Experts of a small language model.
Size: width 320, vocabulary 21543, 46.4M parameters.
Experts: 32 experts in each of 12 layers, 80 SwiGLU neurons an expert, 2 picks a token, a softmax router.
Training: a variant of Adam for the experts, 278M tokens.
Below are experts of layer 7 (counted from 0) of a mixture-of-experts language model. Rows are named router (the router's row for the expert), gate (a neuron's input weights, with its number), up (a neuron's input weights, with its number) and show model dimensions 64-127. Each number is 128 + 32 x the weight over its row's rms, rounded and kept within 0 to 255.
After each expert's rows: a language model's description of what the expert responds to. This comes from a sample of Wikipedia text that the model never trained on.

# expert 8
router [124  88 143 103 106 198 112  90 166  73 158 115 150  98 131 117  71  82  98 135  97 128 158 159 133 104 135 112 135 184 109 129 190 144 114 117 127 156 154 183 135 139 119 143  82 178 106 103 139 173 102 158 175  79 165  93 151 132 106 164 121 174 130 143]
gate0 [139 161  93 101  62 138 145 137 138 136 145 173 163 157 136 121 171 149 165  80 116  64  93  93  84 124 118 125 137 152  89 111 112 104 112 106  71 186 163 146 127 144 132  55 164 126  86  75  76 180 171 147  93 133 109 161 125 136 141 129 115 203 109  67]
up0 [137 193 132 139 145 156 144 122  66 108 177 209 155 153  94 104 132 134 102  97 109 132 119 157  67 122 105 160 148 104  51 128 117 124 157 102  44 134 142 139  69  77  56 102 104  94 159  63  66 142 136 144 153 138 147 139 122 122 107 182 119 192 131  96]
gate1 [127  98 126 116 129 121 104  82 100 143 128 153 126 131 164 101 106 130 122  92  84 148 121 133 183 147 136 177 146 168 141 172 186 155  98  88 139 119 106 106 107 137 155 185 123  55 147 169 100  87 114 121 104  84 160 192 130 126 143 149 161  86 175 169]
up1 [ 91 174 126 160 121 105 171 127 131 153  81 132  48  98 160 129  62 120 150 129 141 146 149 139 148 198  89  44  86  65 128 167  71 111 124 124 169 187 114 172 128 110  93 122 144 153 114 105 147 135 110 109 142 143 105 132 156 171 104 119 116  88 124 112]
gate2 [135 108 116 124 133 185 103 129 133 166 190 177 124  74 133  76  90 223 173 146 117 151 159 129 124 147 149 141  92 116 161 124  47 157 106 140 106 116 124 138 125 202 101 124 128  93 132 184 136 137  70 114 170 102 121  91 133  78 129 106 144 115 154  84]
up2 [130 143 107 110 118 125 123 142  83 189 105  95 114 141 153 147 129  86 134 148 131 114 102 136  88  91 102 177 115  99  71  90 173 122 145 132 130 131  99 101 139  93 125 139 157 123  87  76 100  99 166 130  69 104  96 139 153 151 117 119 116 119 110 139]
gate3 [127 112 115  87 154 153  57 137 159  94 152 119 185 145 110 105  72 127  67 151 194 182 128 121 145 147 135 183 106 124 146 158 150 111 121  93 138 166 147 152  74  99  75  97 137 132  70 143 118 179 121  84  21  87 114  73 150 163 117 106 130 116 104 130]
up3 [124 102 137 130 139 153 148 139 111 122 154 100 159 110  82 158 186 121 109 160 148  85 126 113 121  98  85 121  90 132 199 110 100 119 118  94 164 145 117 143 205 117 143 131 105 160 149 121 104 161 134 166 137 126 111 102 178 167  85 173 171 133  27  86]
gate4 [139 129 125 163 127 145 102 149 117 181 130 127  97  54 109 109  93 163 144 193 149 140 120  67 124 140 158 102  86 170 146  98 123 163 149 140 144 148 117 185 123 190 167 118 140  96 166 145 124 131 189 141 115 101 125 137 129 159 118 140 135 141 162 130]
up4 [100 136 147 180 160 140 129 160 110  90 151 130 146  95 150 118 156 159 145 148  88 172  71 119 173 112 143 183 124 116 111 206 150 149 141 137 108  86 144 135 124  71 156  83 143  84  94 145 107  98  71 158 128 165 113 177 163  93 114 147  70 161 181 159]
gate5 [ 98 127  67 148  80 111 124 146 125 151  95  86 187  81  88 106 147 129 139 111 138 146 129 171 160  97  93 152  95 104 123 134 134 128  64 164 130  79 156  63 105 115  59 148 113  98 175 127 130 157 165 147 121 124  80 113 142 197 112  64 172 144 168 103]
up5 [130 160  41 120 131 135 157 117 157 129 126 112 101 115 125 129 114 116  99 112 132 159 153 187 144 155 130 179  79  56 113  97 156 121  93 149 101 146 169 118 110 109  63 106 138 189 155  91 144 160 110 140 163 127  42  93 138 143 107  80 106 115 150 112]
gate6 [ 66 136 122 102 160 130 129 130 102 110 131 111  61 158 177 186  98 106 170  69 110  75 163  88 149 159 140  96 153 135 137 121 148 140  52 120 107 130 167 170  98 101 159 136 184 111  22 150 113  99 147  92 144 128 188 137 126 219 119 105 110 148 164 214]
up6 [156 144 165 116 121 105  98 120  78 103 109  99 158 168  96 100 134 186 109 139  66 128  98 169 109  43 106 155  76  79 133 143 196 130 126 159  87 205  85  98 186  90 131 141  94 103 157 148 114 142 147 190 163 102 151 144  89 100 137 109 178 138  68 145]
gate7 [113 108 112 128  83 139 173  99 193 135 141 121 101 107  81 136  89 164  96 105 148 116 125  62 114 195 168 104 162 116 106 158 128 105 171 104 146 173 106 191  99 109 142 138 121 115 114 102 130 129  99 190  86 178 130  94  91 149 103 131 160  67 181  98]
up7 [102  70 181 140 148 155 181 106 155 132  80  64 138  97 130 118 122 153 124 137 137 160 116  98 112 108 122 127 133 115 130 120 159 141 108 174  96 126 113 135 109  68 182 202 103 100 197 111 134 147 101 161  92 134 171 114 125 133 133 140 108 153  97 143]
Name-internal word pieces. Middle and final pieces of transliterated names and Latin taxon names in article openings and cast lists, such as abad, ola, aw.

# expert 18
router [171 160 104 171 146 117 156 118 161 111 146 138  78 119 135 106 106 152  83 137 154  99 123 130  90  98 105  97 139  91 165 157 103 121 131  97 147 117  82 124 101  98 124  67 155 129 147 136 162 190 114 103 140 190 157 141 161 118 138 104 125 108  84 135]
gate0 [147 176  68 134 125 125 165  59 136  95 139 109 143 134 117  74 122 187 176 115 168 147  87 146 112 115  88 203  95  97  48 162 176 137  84  83 124 139 129 143 163 137  97 170 194  96 139 163 126 118  94 147 131 105 144 207 176 133 150 162 130 168 177 118]
up0 [ 64  92 170 137 188 157 132 159  78 118 118 116 156 164 125 131 148  91 164 101 116  79  99 151 147 162 105 104 122 103 134 118 145 149 156 104 105 172 142  94 151  86 191 106 144 121  84 123  91 146 201 188 113 105 124  63  70 140  65 122 195 124 176 141]
gate1 [143 100 116 138 173 113  89 112 134 105 125 158 167 165 112 118 118  70  96 132 137  54 107 121 124  89 101 115 121  70 163 148  76 162 165 117 112  98  71 194  87 128 118 115 126 138 117 122  92 148 168 172 181  87 162 188 108 170  84 152 152 209 121  86]
up1 [163  76 129  64 133 171 120  90  86 117 145  81 126 139 162 155  94 153 119 113 126 101 141  46 128  31 146 165  90 134 133 163 158 102 139  91 138 105 132 123 117 111 130  95 105 121 135 150 123 143 177 144 117  50 101 140 221 152 128  66 158 155 177 129]
gate2 [158 160 135 125 106 130  74 118 150 174 134 102 111 112 112 133 138 114 166 110  91 148 136 100 112 147 133 126 161 114 130 116 122 115 156  92 148 180 148  94 141 149  98 107  90  31  92 137 148 100 119  88 136 144 142 160  86 103 143 104 145 112 148 111]
up2 [161 101  61 117 110 150  71 123 156 174  44 127 122 129 174 152 138 150 120  74  61 174  78 109  58 176 106  99 161 112 101 180 144 119 136 151 106 153 152  95 124 130 120 110 109 118 104  82 144 123 146 156 170 131 149  95  93 114 145 158 123 166 106 131]
gate3 [ 82 171  98 109 127 147 117 118 179  93 174 195 140 214 145 190 203 143 144 143 137 131  96 172 158 165  96 104 192 106 133 105 153 152 159 140 117 196  59 205 130 140 115  64 154  94  75 126 141 111 188 113 119 182 113 130 113 212 120 149  60 155 174 136]
up3 [ 98 115 139 178 138 122 195 136 147 127 128 120 143 107 110 172 154 118 138 140  88 141  96  82 176 124 115 144 132 146 149 144 165 142  92  99 140 162 156 171  83 132 167 112 131  59 109 147 159 196 149 154 123 108  58 153 181 199  62 110 123 111 138 160]
gate4 [109 134 140 137  99 150 100 154 203 141 121 108 140 139 153 100 166 116 117  94 153  44 148 128 112 141 162 103  97 160 144  48 134 178 148 109 132 118 135 119 128 122 153 151 206 121 101 118 185 117  86  99 185 146 123 202  94  87 104 100 124 130 124  67]
up4 [ 84 139 100 125 159 116 122  93  89 167  97 116 134 138 136 146 141 150 136 127 167 119 129 167 127 186 141 115 194 132 179  96 116 124 108 153 123 123  73 136 124  98  82 136 150 158 112 198 134  91 170 114  61 140 128 139 117 127 153 126 143 188 100 105]
gate5 [137 197 130 132 137  75  46 173  90  83 166 105 139 147  98 151 134 143 139 138 115 193 110 160 154  88 117  99  84 158  89 199 137 136  98 144 158 105 140 119  78 121 165 122 155 101 134 146 155 161 129 120 119 179  78  98 167 103  85  83 147 132 105 148]
up5 [189 130 152  85 146 105 126 137 106 156 146 129 130 125  65 201  55 124 142  93 101 122 116 156  87 120 120 166 104 121 109 114 112 185 127 106 106 127 185  90 122 152 194 148  50  77 155 158 133 128 143 129 144 136  74  64 122  53 102  77 127 177 110  97]
gate6 [142 164 113 204 134 124 125 119 129 154  93  87 153  94 127  60 161 108 137  98 159 126 174 120  76 110  89 143 115 135 112 108 114 131 124  82 118 132 170 134 107 144  45 166 165 150 166 106 109 152  81 125 103 124 135 123 165 140 126 100 175 149  99  55]
up6 [ 90 151 157 135  59 136  73 192 108 157  84 164 127 109 156 126 141  88 116 155 177 132  75 186 139 124 118 155  69  90 105 124 118 115 134 101 142 168 160 179 200 173 106 126 107  84  89 147 126  98 171 132 137 101 166 118 131 146 131 147 123 166 168 134]
gate7 [136 135 145 136 146 112 165 113 134 172 124 124 131 128 140  71 117 138 153 180 164 125 152 123 149  63 127 185 188  84 133 139 121 159 157 106 147 119 141 155 174 135 138 111 126  75 112 107 150 171 125  96 177  80 214 130 143 120 125 106 185 130 126 114]
up7 [120 117 156 136 129 180 150 123 111 120 121 155 152 171 122 130 145 112 109 129  93  95 100 101  49 150 107   2  78 175 166 139 108 113 126 154 112 121 159 122  99 135 125 162  96 174 183 135 107 125 138 105 130 169 105 153 118 169 142 126 149 104 119 179]
Countries and years. Country, state and city names ending place phrases, e.g. Gujarat, India, as well as final digits of years and commas after them.

# expert 11
router [177 149 121 129 136 161 197 101  96  94  92 112  95 119 124 174 121 103 135 117 186 127 129 113 100 130  79 114 192 105 139 195  84 134 159 179 148  94 156  92 107 103 137 175 128 144  98  76 169 123 135 116  90  84 118 144 166 131 142 101 145 136 153 164]
gate0 [105  84 109  77 173 161 156 147 133 156  90 166  97 129 142 113  98  61 140 110 179 139  94  89 104 129 114  89  73 116 157 131 180 135 107  81 148 156 146 181  84 168  79  97 153 103 122  94 129 116 121 147  77  80 150 144 109 122 128 148 191 143 190 161]
up0 [119 175 150  84 169 155 134 148 118 100 149 161 145 154 112 121  93 175 121 104  68 135 143 158 116 147 144 163 244  96  98 139  66 112 126 134 125 102 119 108 154  85 128 159 129  43 111 113 140 176 117 104 148 133  86  99 133 100 154 165 112  93  72 130]
gate1 [139 123 140 163 113 118 131  55 145 143 121 144 119  95 167 118 135 152 114 144 114 127 105 127 124 107 178 131 114 133  96 128 107 133  93  90 157 105 115 117 159 106 159 179 176  84 129 128 132 117  84 121 144 147 188 154  70 126  84 155 187 154 131 144]
up1 [160 140 118 192  68 118 144 129 176 130 113 132 116 153 176 137 115  98  78 115  98 132 107 133 152 124 188 107 150 129  83  83 158  96 149 118 117 150 148  84 154 110 156 176 109  95  46 113 125 186 147  98 139 117 135 117  98 145 120 158 119 141 138 129]
gate2 [ 95 120  97 140  89 141 103 155  95  94 126 127 169 219 114 131  83 114 149 136 143 127 158 123  97 178 119  76 136 138 147 120  67 157  44 143 162 127 187 146  66 197 158 103 141  63 134 112  96 152  69 133  91 185 126 112 165  93 144 106 171 136  93 113]
up2 [107 104 157 116 151  73 159 163 138 121 133 151 113  71 119 129 144 160 127  65 167 102  77 169 151 104 115 174 135 130 101 155 110 146 111  89 106 116 120 102  93 147 120 137 135 133 169  84 114 172 150 139 135 100 117 176 155 125 162 132 149 116 158 111]
gate3 [ 83 141 141 128 109  99 116  95 121 159 139 114 125 126 133 149 134 123 130 139 142 130 115 102 102 117  75 130 138  68 193 146 144 111 145 144 138 142 118 117 111 120 147  95  81 103 145 156  96 103 195 122 106 135  86 148 124 131 114 100  84 108 152 144]
up3 [ 82 177 139 108 117  94 137 169 145 138  29 139 102  36 149  83 160 120 102 122  86 138 106 120 184 121 137  95 109 129  72  99 133  88  72 112 147 112  75 142 126 128 140 133 166  98 130 157 116 255 107 111  80 135 140 141 170 126  93 121 126 172  92 120]
gate4 [110 126 146 137 185 114  90 111 115  88 144 129 129 136 143 157 187 210 134 140  95  94 127 117 100 138  95  99 103 137 163 101 178 174  39 136 125 142 175  63  89 112 103   0 123 151 159 118 137  89 160 153 118 132 127 202 154 172 130  97 120 131 119 145]
up4 [143  97 132 127 114 128 126 108 139 170 126 118 148 121  77 120 118  72 118 135 163 163 120 141  97 132 113 142 146  73  96 113 164  96 184  85 156 136 136 160 105 115 148 218 172 111  93 140 104 143 122  72 105 156 103  99 117  64 182 179 214 190 161 117]
gate5 [141 100 116 135 106 106  94 157  81 120 120 169 116 151 203 152  80 199  90  83 104 105 136 123 150 122  94 194 123 125 115 186 131 102 135  69 179 129  73 210 168 106 113  75 171 147 102 143 126 148 156 122 170 129 148 130 128 177 118 138 107 111  71 136]
up5 [191 134 113 107 140  75 192 151 185 144 142 182 138  37 110 167 103 121  88  70 183 153 163 172 127 119 146 175 107 113  98 137 139  98 158 160 130 153 131 218 175 138 105 112 183 160 186 143 126  63 125 181 166  96 144 142 149 117 188 122  74 169  79 161]
gate6 [129 122 129 151 108  75 181 116 105 139 101 106  75 141 131 192 159  85 104 124 171 102 151 144 136 119  94 125  69 164 118 135 161 175 101 131 130 127 139  82 135 171 127 165 180 153 110  89  88  66  91 159 127 165 140 133 181  96  79 107 147 173 186 116]
up6 [158 177 151 147 171 127 185 103  88 110 134 116 123 116 129 173 152 133 108 147 128 126 134 158 127 113 121 148 153 184 113 118  95 145 168 148 145 102 184  52 151 148 146 189 115 106 162 133 139  86  72 115 178 203 186 119 206  83 178 106 168 140 103 142]
gate7 [189  94 124 168 124  99 117 128 177 121  82 151  93 144  90 127 167 136 195  91  74 140 161 110 144 119  65 142 167 145 124 107 106 116  99 144 108  78 103  88 140 137 135 148  78  84  88 204 141 145 184 128  85 122 140  72  98 173  92 121 122 109  99 132]
up7 [146 152 151 123 179  61 101 102 130  91 113 149 133  72 146 203 115 166 214 123 140 116  77 106 109 105  77 155 181 118 161 130  89 150 160 116 137 125  86 152 124 156 109 161 130 132  69 173 137  70 115 144  58 120 127 107 133 144 117 171  97  95 101 145]
Year prefixes and spacing. Century prefixes of years like 199, 201, 202, plus spaces and dashes before numbers in tables, dates and score lists.

# expert 26
router [154 109 108 169 127 164  89 176 145 156 173 119  74 131 117 109 138 153 137 147 160 159 103  84 108 147 103  94 163 153 158 138 107 145 134 167 151  89 189  77 136 126 129 105  98 107 160 132 171 133  67 124 102 152 135 110 133 118 155  90 140 156 122 139]
gate0 [ 95 117 102 139  90 186 122 153 148 143 125 161 176 139 144 169 132  83 105 159  98 189 137 112 159 144 125 130 206 168  98 160 118 126 149  66 117 162 183 162 111  90 156 164 125 161 160 112 112 119 158 116 104 104 161 129  60 137  89 185  70 117 155 121]
up0 [ 77 121 144 121  89  99 151 113 141 189  96 137  93 122  70 135 130  90 134  98 152 139 160 173 141  96 132  83 139 138 126 183 124 101 121 107 229  90 129 122 135 124 144 182 115 118 154 121 120 137  92 143 155 130 115 204 101  87 137 129 146  59 118 121]
gate1 [ 85 111 198 118 129 137 135 129 147 151 113 144  83  79  94 164 135 118 157 143 153  98 128 116 157 136 146 120 150 141 121 128 114  99 111 116 198 147  95 102 128  49 141 194 174 143 136 178 133 124  95 133  91  79  86  97 100 116 151 173 170  64 191 165]
up1 [150  90 113 153 155 119 120 125 123 162 133 164 110 166 120 153 145 164  92 140  98 111 105 127 137 122 124 125 136 103 107 110 112 178 120  90 145  79 129 160  89 137 187 153 132 184 107 153 133 137 115 110 100  88 131 147  92 128 128  82 116  63 181 162]
gate2 [ 96 131 142 104 179  99 140 135 101 156 139 128 122 139 126 113 120 101 150  92 139 153 183 165 155 172 167  93 146 140 170 125 104 101 138 219 131 121 110 139 155 133 157 117  72  91 133 254 124 106 105 145 140  63  74 167 106 120  73  56 135 108 121 123]
up2 [ 75  89 137 119 130  79 115 136  78 119 137 110 144 193 106 150 128 159 123 119 112 128 132 141 108 153  69 117  90 101  98 125 101 129 102 126 162  79 107 132 176 132 155 166 124  67  56  67 135  97 129 129 139 140 147 121 162 156 132 125  20 161 138 134]
gate3 [110 144 136 171 143  75 129 120  99 116 136 106 114 113 131 129 127 112 149 146 117 117  98  88 118 127 154 203  75  57 133 129 204 119  99 149  74 130 118 137 173 122 138  99 166  67 160 169 103 107 114 156 108 115  81 177 157 144  57  98  78 116 125 116]
up3 [155 115 116  66 112 154 185 108 105 121 136 136 129  62  90 185 118 111 121 147 145 146 115 163 180  56 162 149 117 134 109 114 139 110  75 113 144 113  77 157 141 150 163 119 136 203 129 121 134 188 134 114  95 169 175  62 155 150 136 156 101 117 187 124]
gate4 [ 99 183 100 143  74 136 208 158 128 148  78 129  51  59  88  81 131 106  91  73 160 119 122  80 144 148 133 144 135 124  89  85 110  90 158 155 155 119  98 140 132 148 128 146  94 152 138 114 136 119 142 112 134  17 118 110 159 149 171 112 143 152 116 111]
up4 [137 102 126 177 188 136  83 117 160 197 106 143  84 118 125 149 157  79 160 111 102 113 181 105 144 186  88 161 117 103 142 115 114 169 183 160 104 151 104  93 132 134 105 184  73 167 146 120 113 141 115 216 105 110 186 131  96  92 118 104 211 105 121 100]
gate5 [ 89 122 146 125  72 130 158 130  91 121  96 129 114  81 177 126 137  87  95 134 107 137 131 153 171  91 167 128 125 102 141 136 135  65  98 141 120 100 102  91  99  81 121 107 160 122  97 169 111 126  92 155 124 184 117  93 151  91 118 149 115 111 135 151]
up5 [163 141 151 159  77 176 193  95 166 131 123 131 103 120 184 123 122  61  86 130 101 147 185 137  96 118 176  93 108 109 171 122 100 112 102 136 161 103 168  84 138 162 148 102 120 111 133 113 133 131  93 140 144 179  63 107 151 119 161 127 161 122 143 107]
gate6 [135 118 131 114 156 139 103 141 132 124 113 118 157 105 129 186 157 156 169 166 123  90 141  51 134  81  70  80 181 181 155  56 102 128 161 105 132 153 139 107 148 119 108 155 148 142 111  74 153 123 132 152 157 121 163 185  68 104 100 141 186 108  78 107]
up6 [144  87  63 112  98 137 146 121 114  68 148 116 147 107 134 165 109 133 115 170 158 163  96 130 127  81 150 124  55 183 151 105 138  39  76 143 170 159 115 152 142 102 108 158 160  75 110 105 152 140 225 112  92 124 122  68 119 132 108 143  68  88 177 132]
gate7 [ 48 182 153 165 101 148  92 145  84 167 128 175 137 121 190  56 156 152 120 124 121  81 144 114 123 133 113 137 122 120  84 108 116 155 138  68 167 113 175  87 112 152  97 134  97 142 163 211 167 148 102 130 125 105 139 148 111 124 126 110 117 144 135 145]
up7 [ 71 102  95  93 155 144 105 158 209 155 100  65 117  69 114 166 143 106 165 124 134  91  82  85 114 110 120 120 119 123 129 192 138  58 100 150 149 116 109  83 111 182 150 135 120 160 188  91 128 122  93  97  86 105 128 116 125 150  33 177 106  91  98 100]
Time prepositions and months. Prepositions, month names and spaces that lead into a date or year, such as in, until, during, November, early.

# expert 13
router [ 89 126 144 176 159 198 126 175 178 176 101 131 139 123  79  95 152 118 105 116 100 156  95  64 103 126 102 114 166  80 100 125  99 177 167  87 140  98 125 139  52 143 140 103 142 175 146 134 138 187  96 113 147 148  89  87 104 157 138 140 147 121 103 110]
gate0 [129  91 139 116 108 116 113 153  83 150 113 104 148 115  91  98 142 158 110 142 132 119 157 126 155 108 145  47 127 179  85 143 143 209  75  90 164  87 108  95 146  80 126 126 137  45 141  95 130  87 100 185  70 131 136 144 118 116 112 171 107 173 113 147]
up0 [104 174 142 123 146 193 157 121 138 109  94  70 107 122 126  96 220  93 153 131 177 135 139  82 164 157 127 113 144  96 133 112 135 145 108 125 136 143 133 154 169 147 150 170 121 156 137 129 165 108 113 117  48  58 133 107 153 145 111 124 152 127 125 129]
gate1 [136 140 138 126 129 118  88 156  82  95 111  93 130  81  92 173  84 173 162 183  90 129 172 108  76  67 136 136 198 128 159 149  76 179  93  90 135  60 111  86  90 122 123 149 203 178 114 153  78 130 151 113 123 127 100 118 181 161 147  98 114 124 180 124]
up1 [100 108 156  81 123 132 164 100 172  85 145  99 123 153 120 149 116 119 132 119 146 162 160 150 199 144  99 103 101 120  76 159  99 126 188 201 132 160  62 177 121 112 133 118  75 135  66  73 138 142 158 128 178 135 149 144 149 164  97 107 110  86 130 115]
gate2 [ 88 127  70 132  92 117  86 143 112  84 145 108 144 118 119 135  76 121 139  78  88 151  77 128 119 129 137  88 171 118 178 122 141 190 108  93 135 174 148 122 230  88 121 140 149  64 129 126  93 134 161  88  97 161 122 121 150  94 157 116 132 101 127 184]
up2 [146 165 101 137 120  98 170 119 103  76 113 114 112 151 152 118 161 179  69  82 103  90  94 107 108  66 154 142 105 165 118  31 143 135 166 124  94 120 117 162 213 195 148 151 127 134  79 136 117 133 207 153 135 151 177 142 138 133 135 173 148 150 121 169]
gate3 [140 146 146 126 170 134 107 146 160 170  78 169  97  95 184  99 164 167 122 118 181 104  75 147 160 162 104 133 146 155  78 232  92 157 161 121 103 144  92 203  81 123  86 165 140 134  89 157 137 177  93  99 169 122 120 158 186 135 116 154  97  95 104  88]
up3 [ 82 177  85 132 171 107 182 108 128 179 123 144 158  46 108  66 198 129  63  86 103 122 133 112 105 150 178 155 154 162 129 132 104 115  59  51 183 122 162 100 186 134  94 107 130  82 129 130  89 187 105 116 100 114 131 150 120 154 160  93 149 189 110  67]
gate4 [155  98  99 125 169 158 129 188  77 121 110  68 143 156 123 113  94 154 102 159 180 125 115 210 142 102 161 109  88 130 108 106 133 107 111 122  59 168 134  88 100  80 141 114 142 231 166 136 134 138 134 147 136 135 125 145 132 118 143 135 187 127 113 127]
up4 [166 133  98 147 142 140 163 145  60 115 131  83 152 176 151 125 130 108 139 141  95  68 159 159  91 125 105 141 109 108  96 165  88 117 174 151  61 125 140 192 140 114  65 145 125 178 123 128 147  94 151 159 165 121 131 116 144 136 111 137 175 130 151  98]
gate5 [134 117 141 138 102 100 149  95 125 161 103 118  88  75 163 131 108 112 110 130 116 178  92 194 154 127 141 187 100 111 155 182 121 192 139 120 112 146  89 147 126 168 131  60 195 137 117 136 115 136 117  80 149 181  87  83 174 127  83  74 123 141  81 167]
up5 [120 151 145  91 133 172 110 117 186 128 133 160 163 146 180 149  85  88 103 110 193 134  97 184 193 131 162 111 165  78  93  97 111 139 165 103 179 141 126 110 139  96 113 139 159 104 152 179 161 133 170 119 157  87 143 174 115  89 122 197 165  97 148 108]
gate6 [ 84 187 153 155 107 190  68  77 167 102  92 116 143 100 114 166 135 114 125 138 138 183 163 149 164  68 114 172 109  82 132 141 115 131  88 113 159 153 140 184 151 142 107 188 110 106  99  99 171 123 119 181 173 146 125 169 102 114 175 101  93 154  99 137]
up6 [145  86 154  91 127 135 143 141 104  77  94 119 140 106 192 114  92  85 139 105 115  78 127 123 166 204  76 126 158 150 101 147 157 161 169 132 121 157 146  91 141 155 148 134 107 149 184  66  79  92 120 114  96  66 147  99 100  93 132 191 208 140 139 125]
gate7 [128  80 142 183 127 140 150 118 133 174 114 116 154  84 150 136 160 133 160 199 124 100 155 143 103 103 141 114 165 177  97 129 107 147  94  99 134 176 116  91  55  86 138 110 118 138  88 175 179 116 147 112  79 153 151 104 162 104 160 115 164 123 134  93]
up7 [146 105  92 128 128 173 155 155 158 136 148 132 100  81 133 195 153 169 164 119 153 156 154 101 133  91 152  69 155  66 135 106 143 122 161 118 113 172 147 127 127 130 131 109 107 196 146 142 127 123 115 119  99 108 147 122  96 171 105  96 135 141 157  79]
Infobox numbers and born. Spaces, numbers, colons and "born" in biographical parentheses, infobox fields and table stats, e.g. "(born 1998)", "Released: January", coordinates °N.

# expert 0
router [104 169 184 147 104 143  68  94 141  71 146  80 111 162 131 125 127 129 110 116 123 128 125 152 120  96 153  91 160 171  94 151 157 204 122 142 111 164 150 133 139 111 145 135 121 115 148 103  87 143 132 150 144 144 129 145 144 136 127 160 133 123 114  87]
gate0 [152 147 138 117 131 103  99  93 190  99 181 114 147 117 138 181 138  83  74  86 103  94 125 167  94  95 104 102 109 155 122 146 169 160 171  95 179 147 125 110 123 106  86 111 152 117 149  67  90 141 121  97 143 122 117 124  95 150 191 149 146  69  99  85]
up0 [136 131 135 149 130 104 110 139 108 178  73 133  85 120  60 177 133 107 183 186 165  94 129 124 112 224 109  93 145  99 114 126 142 171 107 125  91 136 105 127 147 127 156 100 104 146  86 154 123 169 115  99  79 167 118 154 176 102  90 160 134 132 180 155]
gate1 [125 106 116 182  97 103 163 199 172 186 135 139 126 135 143 157 113 102 163 144 145 138 101 131 134 110 157 160 170  92 152  76 112  32  84 190 115 132  75 143 129  73 108 111 126 140 144 103 145 151 110 170 125  96 191 143 186 226 132 121  80 176 126 114]
up1 [119 122  86 120 140 134  35 116  76 104  98 120  96 140 183 152 137 111 152 133 100 143 113 150 133 124 133 114  89 126  89 165 130 209 156 115 104  98 164 117  82  93 111  94 106 101  76 150 176 109 130  81 142 107 140 172 138 132 145 131  99  94 161 124]
gate2 [ 82 130 114 103 151 108 130  92 101 120 144 155 143  86 146 148 110 161 138 166 131 122  80  84 170 154 177 163 148 139 108 141 134  96 107 100 115 203  77 101 118 185 100  96 113 136 171 167 176  79 138  98 115 148 155 117 147 146 160 106 121  95 185 152]
up2 [172 109 150 186 128  92 158 119 136 171 114 116  58 169 149 117 126 174 136 128 171 108 128 187 123 154  58 117  82 102 188 119  89 169 135  92 147  89 166 157 105 166 166 133 185 110  60 110 119 148 151 169 158 114 141 115 100 163 112 162  96 148 158  98]
gate3 [105  65  90  89  75  87 111 148  82 115 105 187 119 119 143 115 151 107 161 149 108 180 103 139 110 168 123 151 136  85 125 118  78 128 129 122 118  72 123 168  84 119  41 108 113  86 122  77 116  80 126 108 138 147 114 165  89 146 165 130  24 101 150 161]
up3 [ 85  95 127 138 143  53 124 145  81 159  90 115 122  92 121 168 172 149 105 137 155 139  82 150 159 210 136 109 130 112 144 127 132  88  99 114 101 152 156 146 127  98  88 123 120  97 147 125 156 142 124 103 119 166 134  82  99 161 174 124 162 108 139 109]
gate4 [ 82 153 127  98 113 181 100 125 154 109 134 147 123 125 110 160 175 144 153 126 125 179 118 130 131 137 123 161 128 137 112 144 164 116 127 113 124 123 144  78 115  15 128 142 110  94 152 121  91 148 200 180 115 145 118 108 112 174  86 149 128 147 101 107]
up4 [116 156 119  90 152 124 116 126 112 176  90 119 120 165 174 184 125 147 172 135 141 188 146  90 139 170  86 141 128 123 105 103 109 149 160 114 134 103 135 147 142  92 133 158 122 117 159  71 122  92 170 139 115 126 149  81 122 138 110 151 176  74 141 132]
gate5 [103 150 133 127 140  99  92 123 101 104 145 132 100 117  63 103  99 118  97 134  76 146 116 107 109 119  32 210  58 144 106 153  92 122  98 141 160  78 105 148 156 144 135 142 142 139 113 121 126  81 125 143  98  86 157 174 139 143 152 157 137 161 154 214]
up5 [105 153 116 177 168 125 137 136 162 177 142 108 104 136 196 181 113 141 173 112 114  94 153 126  90 157 185 103 165 193 109 156 135 201 122  94 130  93 108 119 134 185 117 102 150  66 130 166 133 137 132 154 140 156 114 133  77 167 151 123 139 159 116 100]
gate6 [127 107 124 171 130 119 160 164 138 132 138  90 137  74 135  80  64 198 126 154  91  97  98 116 164 173 126 150 153 158 129  96 136 177 132 130 150 129 127 182 149 170 106 112 129 118 107 127 152 205 122  85 150 170 161  94 173 160 184 163 127 165 155 157]
up6 [108  67 177 115 181 127 111 126 152 101 101 156 162 137  92 152  66 178 139 142  67 126 127 130  83 136 100 111  68 145 107 159 118 147 183 138 106 114 212 100 161 131  77 160 169  60  98 112 134 129 147 138 131  95  87 169 148  87 115 118 131 121 114 127]
gate7 [174 115 161 148  90 103 129  60  75 156  65  90 155 152 193 111 114 100 150 110 129  85 104 149 127 169 116  80 117  75 117  94 144 138 162  89 111 218 123 128  54 108 127 114 107  90  64 128 141 153 128 120 151 105 106 159 120 118 155 117  78  45 136 146]
up7 [114 171 146 163 146 135  77 157 188 142 171 125 119  85  98  99 135 153  95 181 136 158  35  82 154 139 110 160 179 115 132 185 161 110 122 111 112 161 136 155 151 106 133  46 169  53 117 134 175 219 125 120 100 193 145  72  61 124 143 100 125 170 108  83]
Personal given names. Given names and some surnames of people, often after a comma, dash or "by", e.g. John, James, Robert, Louis.